python train.py --num_hidden_layers=13 --d_expert=96 --router_score="sigmoid" --normalize_top_k=true --vocab_size=23365 --rope_fraction=0.5 --init_std_qkv=0.0487 --beta1=0.95 --decay_fraction=0.759 --batch_tokens=65536
Below are experts of layer 6 (counted from 0) of a mixture-of-experts language model. Rows are named router (the router's row for the expert), up (a neuron's input weights, with its number) and show model dimensions 0-191. Each number is 500 + 25 x the weight over its row's rms, rounded and kept within 0 to 999. Numbers have three digits each.
Before each expert's rows: a language model's description of what the expert responds to. This comes from a sample of Wikipedia text that the model never trained on.

# expert 30
It responds to: Table cells and team nouns. Nouns and entries in sports and election tables and credits, such as Team, Stadium, Votes, episodes, TKO, dashes and scores.
router:515477484506443522495483484461473476512517446519532520500482478522483505533508500438444494504517510476471477461500535456494490514524487514481423484518471472492533470514504506506504475530528468498513468477491448522527460498510516508523492511477515500480491524511496455416428527481503502501508539475529470469488513523535493491527537516499473493472485494530512478487501464452513521499504515509489531482481495509461463537477511503473502522486486513490500490510481555474492506503514513481518506564485494489492487467482488495513466513514534531542516472514489503463526476468493505505
up0:525454491513518464502501486504498455466487506516510524575508486521552494498502535520479451490527516496527491509488505523475496516486512512514509502502545551468497491513509506471527526507494500521464524544525520518483510503461471487506492507479500531496508482524529512484509535479522485496495497514467506566497511492527503534479547507541503442507483541522495496481507473474469516527563545470527475521509503525528448509505489508528455521469483581505469486501469461475523496499512492503495477465514517487530481506511510494483544563472500486487517504504459483503530515532497462463
up1:536520516494473468511455510497468488515507487535530497536470495503484519524469491452486521527521482515482546478569495521520489505458497504518496530487508540539500514482497490530495467496514478524517506480528500490487462491522532478492523488484501514527473474517448466465551502492501502552534485487479459433533445483451520463505479503504512523542485529491518487523435538489471504536493522475523482489548523462518537527434460503484518515499504507503499484512503527483492494528498506493518526507485477544481502505531483502511538498499484484538485500486479479550522503507470486482
up2:472487494510517491492489547484509465505534552499508494463537520506509504468516510504481508507500489466457495511511517491518504529518516477513502441500482499514483473478482551507527515527502495482550481516522464544542507498517467530555512514483512544482528535472528452489540505521526534531483522504458501500497502483484482558507527531478493524495521518524514466501475508475493548483474524497462530449551448525485439508483488452507479530532491494512488457506526520502506537478490522473471545461475517526466478498496465500513464527503482498463465472504502511506505488494511463494
up3:551531483494510464450470481476474515520497489530539506536487433512479484521465489513484528519467489509481532491510513472545523466492492494482467530496505442498461522519507477503540510494474466520495478517487479525463493468473489523439472514525487499515502485503503524477507481503506519532522459472535473472497506512497511491462522531502510498498498546551476492507435475495501518501477504512468530480490518529537540508521548477511493485548509512498484508528484494495489444506509530500475489512484487437527460501520516479538498463512498480485524484538473539544509466517488532478

# expert 55
It responds to: Lowercase word-start pieces. Opening fragment of a split common word, often prefixes like un, dis, ins, red, -c after quotes or hyphens, e.g. ind-irect.
router:494521480502478510486499494493480470511439467487505480430490473499522505526446542473523522467515495482501494489474509498546467518511501453522505482451531542533519496521517463507544474446528485448501464505521490516515519544512481488541519482487471476490523500509491474461492532471476545547464482502509493487503495469511492459502490516511469454505488499518515483555466492461516541535501478480464501493507474528480500494499530494489522519482463491449490529535487523562541474480512522478512509495507494524456549493482506511491514496523522460501519483504515492510472485512464502475
up0:503515494539497490541487506514510501521483465512488450415517464470546514493457510488480488523541500515504498559528515497453466510479496547562534519525511504479499540504486480465511509487463491491525523509504507528503477524492543501494482498547526472523472491506492502517491463433489569519499506499530500533522520505502476504469515495474520516489505522508483474530526521539516511476518506458500517524541486464492481474476521507495502527521468469484505507524519461553534467478515505485538499487472513465479544484497509500476471536456535487478476484509528469485507526497500507504
up1:527495514500511489497480473518531492497456478530509531515459443477509502515503545532478482502498519522485483464508541456534510488476465482528473502474476521526518537515552447526491543534492495499547471527444510468519524533513468497488489471496519519530476499475526484556528527466515479505529471488515493500489483536469494472496499522492486477461447490514525498536480531474521498531494466478522474473507483484455497460505494473510489487458489492464510523482510476539533507460495511554528469506529462486530533496533487505524469513476522505513516516493485536464514503464492534488
up2:514476468513444460494529537496508515530497464493484472488547543484476487470483527509453526501469494487529492470502502503477498516464512530478507492521478497470478478511506497437494474521454490479508541485470471494484462552517517505524520496492480460545483515506455520479508475508501525473468473539500552515517516516531483543499484550541480500509437468480502483521540489542498527516474498491509501495489465503501511531512493505489477506533450498492489504539498504483469469497539541480447507521492515494468506482494476490482496494544566529491449476492502531494501523524531487494
up3:495536516488540486528507491488524503505479472512496481574497518533489502502526554453502472495515517456515485509510507504525465466476535516480515502469521456504520552534475511447455501503503519520481480488534511540472450489491468491491474514485509468485499485500521517515511529531479496487521484492476475489519503537507493480490512512511486479547505493464522557471510473480471546523502481555480469508481469533514459496484496513486470526440496507483516505473458475526496497502460512478534529509524500541474498524470477507474466480495490500496490537512460574499525477473457490515

# expert 17
It responds to: Institutional title nouns. Capitalized nouns for government, office and organization terms in names, headings and infobox fields, e.g. President, District, Party, Minister, Honours.
router:505480475519469528549497521477492481540493462498514531486477456498500500518476550492515544513504510476506492482496546496533495500497505509496470511502549503528542514535494521497504507497565470504460517491489470503499508487518470477532505478488437456473493504555447461502422521497495511468463527489516501480455492505534493494526515503480467501502484495506510493515510527423479528506504525484490516458512470522516534477476561481511536552476506532487496494506497539479507497556507512515491500548510490471499475518478452506506501511513528491489507489498503541534526501476534482505
up5:514445525496495495495497472485519503516517473524517500487552462499510567479518526553495482522512543508469537524510477544441495523513528484486467498506499509488521529488494489505509544477513472493464546519502515510450476518455506531493511468497465515523516521534506501478467509491512489488501517494493526500511449518510497463493475495520511527466480498489486484514489540455479529508471462528466516504445503561513514486506480501535515513500519508490504526484512503516489484441449517520518475520504526510483514558482494501452513507465507510476458480470465460500538457449527512505
up6:504501505496510496494497478517487460492527472477516487459516522510465496505491526471476460501492528513535534524501500540505529498468492475512457527503493494531486478471455548515511521541488506500499521554521519521505462511518468487491517506467492492461494482552504508525488498469522463498503484469510447532532504514498507496517495501514496520429465477475528492463487477514464473533485535488499531481521523498475449431504560483487491518491519513512475508494489494496516522516533461513512558524503519414536455487509480475519464529470510501470508503523520525541513526508500472529
up7:513492519493479481511465500480511509501443505514481486474492447487497473537464458482500562481551538509498507489473505479483501513496518553532473518524512489543505505498474498492452473484504479504459484540489508473510499537521533501487459490504446481449495492481526525517542487540510452488548522505517499486512531509459471503503491487489507470488458543502517512504490542464496540505517516491545493481527516514512515505483532476483510493513494531476547491518485443528473535475488511471478495539496465433515492504496459507527489496489522537523502500472534504527484472479510534547
up8:518500443514519482510477503482496496542469470455479495456452501459480484505507502531520486543483531462489503528538531498499509492516501540509521482497505501489482473514494535475493564543501461520474517501486477501497464475472518506510521455535505501457498488485503533503475469515489485512546538500475537506483499521472516512496508492484505524500497452492528556512482481491520496491521509436461485476493566474487480486527549491508500459477536516459538446476510541523514489472492497489477499504479493499483488486550510493503495534486493480458468521531451544536485497512501495461

# expert 1
It responds to: Word-initial fragments. First piece of a word split into several tokens, often names or rare words, such as Ar, st, co, sp, Wil.
router:488534487513456490508494492488480491505475481499481507461505486500508534515475531475512520475567488495475510495524538460553496525553465539477484500501523543517519460481522518509528484457524494440523497511516498535529525507490480487507483471501452461516509508522494478503513474491478540540474527478496480480467515500543482483503499502435477483456495492534502488510501525432465535493479508469469497483523463483522547500491498538486539500476489477500482536503464484503491455479487526437536521507493493509506507476488447496520501498502544452488515482487482483490505453465500500492
up0:488520506520527522535510515484490504524519512497524519504513495467537494512481525452496484510510501506482463519519470517508482481488471461510445549490442522502505500482559498505516497451518505523531540487483493499496528497532454512478528472528452506479477517484478491447513479506505507501474532500515456482519495522521476508506484487502517555552505490496505514584513490489527503509452517476530470503445468493520498486469484483473489481453506435511466508516554453484497482506528482500487524498516508505506483509458470526458506497473540506471547488526460499539517494511520488509
up1:501450530487486524509514511479486486529540519501515514523459480490521456465520500497554555507522483504505504532507478471536484514505508480441535510567492516526500460510554501489439511524472511507507524461479460473458448467464458516474475501513470507518481519506492521542505505495525472494471481502481483473490540495477496495523526474487471447477467507521485480470516503532474482509504519543481504526535485471504512485505490491509487529514519543494488520521493536463541483495477472497508521510519474510497509469518479538463461506541510520513515503453533474523473501489495477452
up2:545523468529501483489493521512530468440467465494470465547475472504485518509510494549524508496496503498469543483502490502472495500470518466469475506488470488522479499470523487526561489521489491486541486487509529523521500513488492520507487535520530488513514533480465469517542493514511516486511481490557507505510521495488460460487485539496522505489546517495503477496487510491509531557529488504488540518569480491521503515490492511468494495478528477490497545535542474494469427481502528506491528475530478534503530478483491544475440481500496506531523503529476527513562495465507484523
up3:508442482517516492490485552508503514507498511536496532493471463484472470569517488523539487513465461451476496539473525493515487535543507492501445483485493510506490486490539458495449533516471481480520521501487487496547497520545497514498505486511489529514528474480501519540491469507475535494525505492503481494500470487519519489473539505511470485489482497492515463526504479529500486526522548504523465493508514551487500548513439475535525471527543505470498493499547498498525487495470542570505536482511473467502485476472452486466525498516504480499482489497516524490473514527537524526

# expert 7
It responds to: Descriptive adjectives. Adjectives and modifiers before a noun, such as most, main, best, top, full, sacred, regional, plus some mid-word name pieces.
router:484487482536502499500483501465476515519503495487547486494508473508535540472475506481476533480476508542488509491508545502513429502508526496434464479531529487538489476519496476526513478507506476463509516467516480488499504490492497521508480452491476438497496507554459511503512484463490512505446489454473467479481479506527487524526475455545507511491510517518509461536469533503514500506487516513499475459522478516497479532472514501467516488488510499456461499539481492567456480526532549472516508518486505490481520480479474517518521508512500462542475496471493562466475486479486499495
up0:458489497504543517474510523473507536527486484490530476506534485533511500462507471486510489533509470508514497527460471531496469502510503491511474522492469470531525462493505464536516482527498490497497515490520523519495488516504485505467507484500482526503514509532461545452463526515488488484477515529499505435484526500514475492479530513514531499516469515498548498509523480522485551519458501459492473494541495497448515496525495446473498501482502492511520557488507497497465495554454551516497472454518547520498507527553513436482511547483531487548472522484489519500475530481469481534
up1:485544486508546543501516484486485510523497518500510491463494499449512537541527499511519496508478448528493491452480508471545499481473569527478481502452540473522486489506492544486504473487505497485540520511517480528488480502496489548513469456506468501525513491512503471526504518519468469533475523454499505520544489553483528530489471459509506468491486502505451513526488493506497483527514482518526504526531532489463478492534495463497509529540529522489539510510455503476478478463543533470474522494484454465521513545518483483492518526511480469545510481511514518475455507484500485508
up2:548452478502518475473519499484468527546522538514520471489511473496508466467515501455497524522513512475457527431478507534507538475472542501470496492494523452451537474520489503498494542516496491476511504476507496451494521554499489509501511525522510511522492468481542480513540544481465479514436490519515490492460471506506462477485487504517478531489531512494497478507491529479514523558501500437497527503488504505523518475486512495465518493501534472527537493486482505517513466512526550489514483481525503509475531520432495470491500519521535493521497518523477492489496506443512492521
up3:454433534487503493489525492492492486464472454468474503544460478495512527521473462473497531509477534493485502507537512510528532483545513519491499521527494513552505494487512468465514534468495481472448527492518526490522498522484574552481518504486476465471518480500507508473515503541524521478468526535497462438492500462524491495510470512470543495526478458477458490546498514493535497500504478458500527522517478475495507476498503459501479556522509509497466531487489506521507492515470496511485495474481482529538532468538518480523521500524496465529490530506493494507488506467502520532

# expert 6
It responds to: Acronym and institution endings. Final letters of acronyms and closing words of organization names, such as OSS, ETFs, United States, Armed Forces, Army, Association.
router:493475492537529550526490496480481493514520490446461458520509493509532464523502498482467525474524499479493489476444537418493464512564517513499488463475444495492569510492481471536508498478525474515484473505476461524478500512518504477514525493494524459497488491511497500507446534511452509493531530474494495492512503533528479516508511513524497482470512503430516483510511503486483490522531527471479529468481508508537500479503492505499500498457502534499496505507494537462516541541541531490500524553486507478509506486516496498506497505488502520526547467493467533525526485481488443499
up0:496502479532501488548493500582524507549523514519509483496472476518455513496477517496488519510502569499497511481486488525506494487486472486493456502535499532469527558526484532512521517459489493491482483493503493524471511520506517509491477499462504526528495496498541454521494539507522472562537509467490534541472498496515452517485466498530555478514558505501495501494494521498515494516481473525528482452487542530498522498471525513540498500503493499469462529514518462513483503500463469521497487497513497504562487482520475521500564482510491456454475470506463469486487486486508535502
up1:554478498514504518456528527516497485533490476490484440472536496482468503511514481460480476512502493507483502492482527528495525514493463465483484505457499498472487486469520517535495523466488491532482524514476478489500511506510509475481513492557498460533514476558504483470504516527552521537545500497508516450521465517523501490488475498500483492485469523470534523486477515497487516474483543498497485478486455463538491494491509476566449471522459520496494534458494508476495513472518509466511542471533502540557477522506486488468509561525492479494506505472465491491471535449517486499
up2:477472520465505479464537520461530523512527515495482540501497520493469506505496515497477514533488506501527504522539457500505477522492517515482506479540467538480511493496486462513463462488506479483485479477488512506506509463484458480471514472488530528474454491533517499470486470524472533533468480487507482504467519499523448520479524521510471529500503507470457479523525501506556511514527507495430529481469470453475489499518466498466544522500514445498516471538519488488511500540521516524514507485480550529509439537568458506508537488523528534507477500492487498483525510482471488512
up3:509507467480507526512467489499516514544534558437513470525490479505480508495520475462486526533459521529502465459503501496518470527509489497501473475520499509476505460508493559457539488491530503480473475506539519450501466477546507503521503475520518509516491485509484524515544481490499512496484531471511491526532510495537515515539531508515435509508444508499502469501482449500504477462500523549443544515464528473495450507521478478470493524481508496501478441530499520500480524484490511503505523557493486475507486491507494499530521492515466511519457466466525522492463528505505496502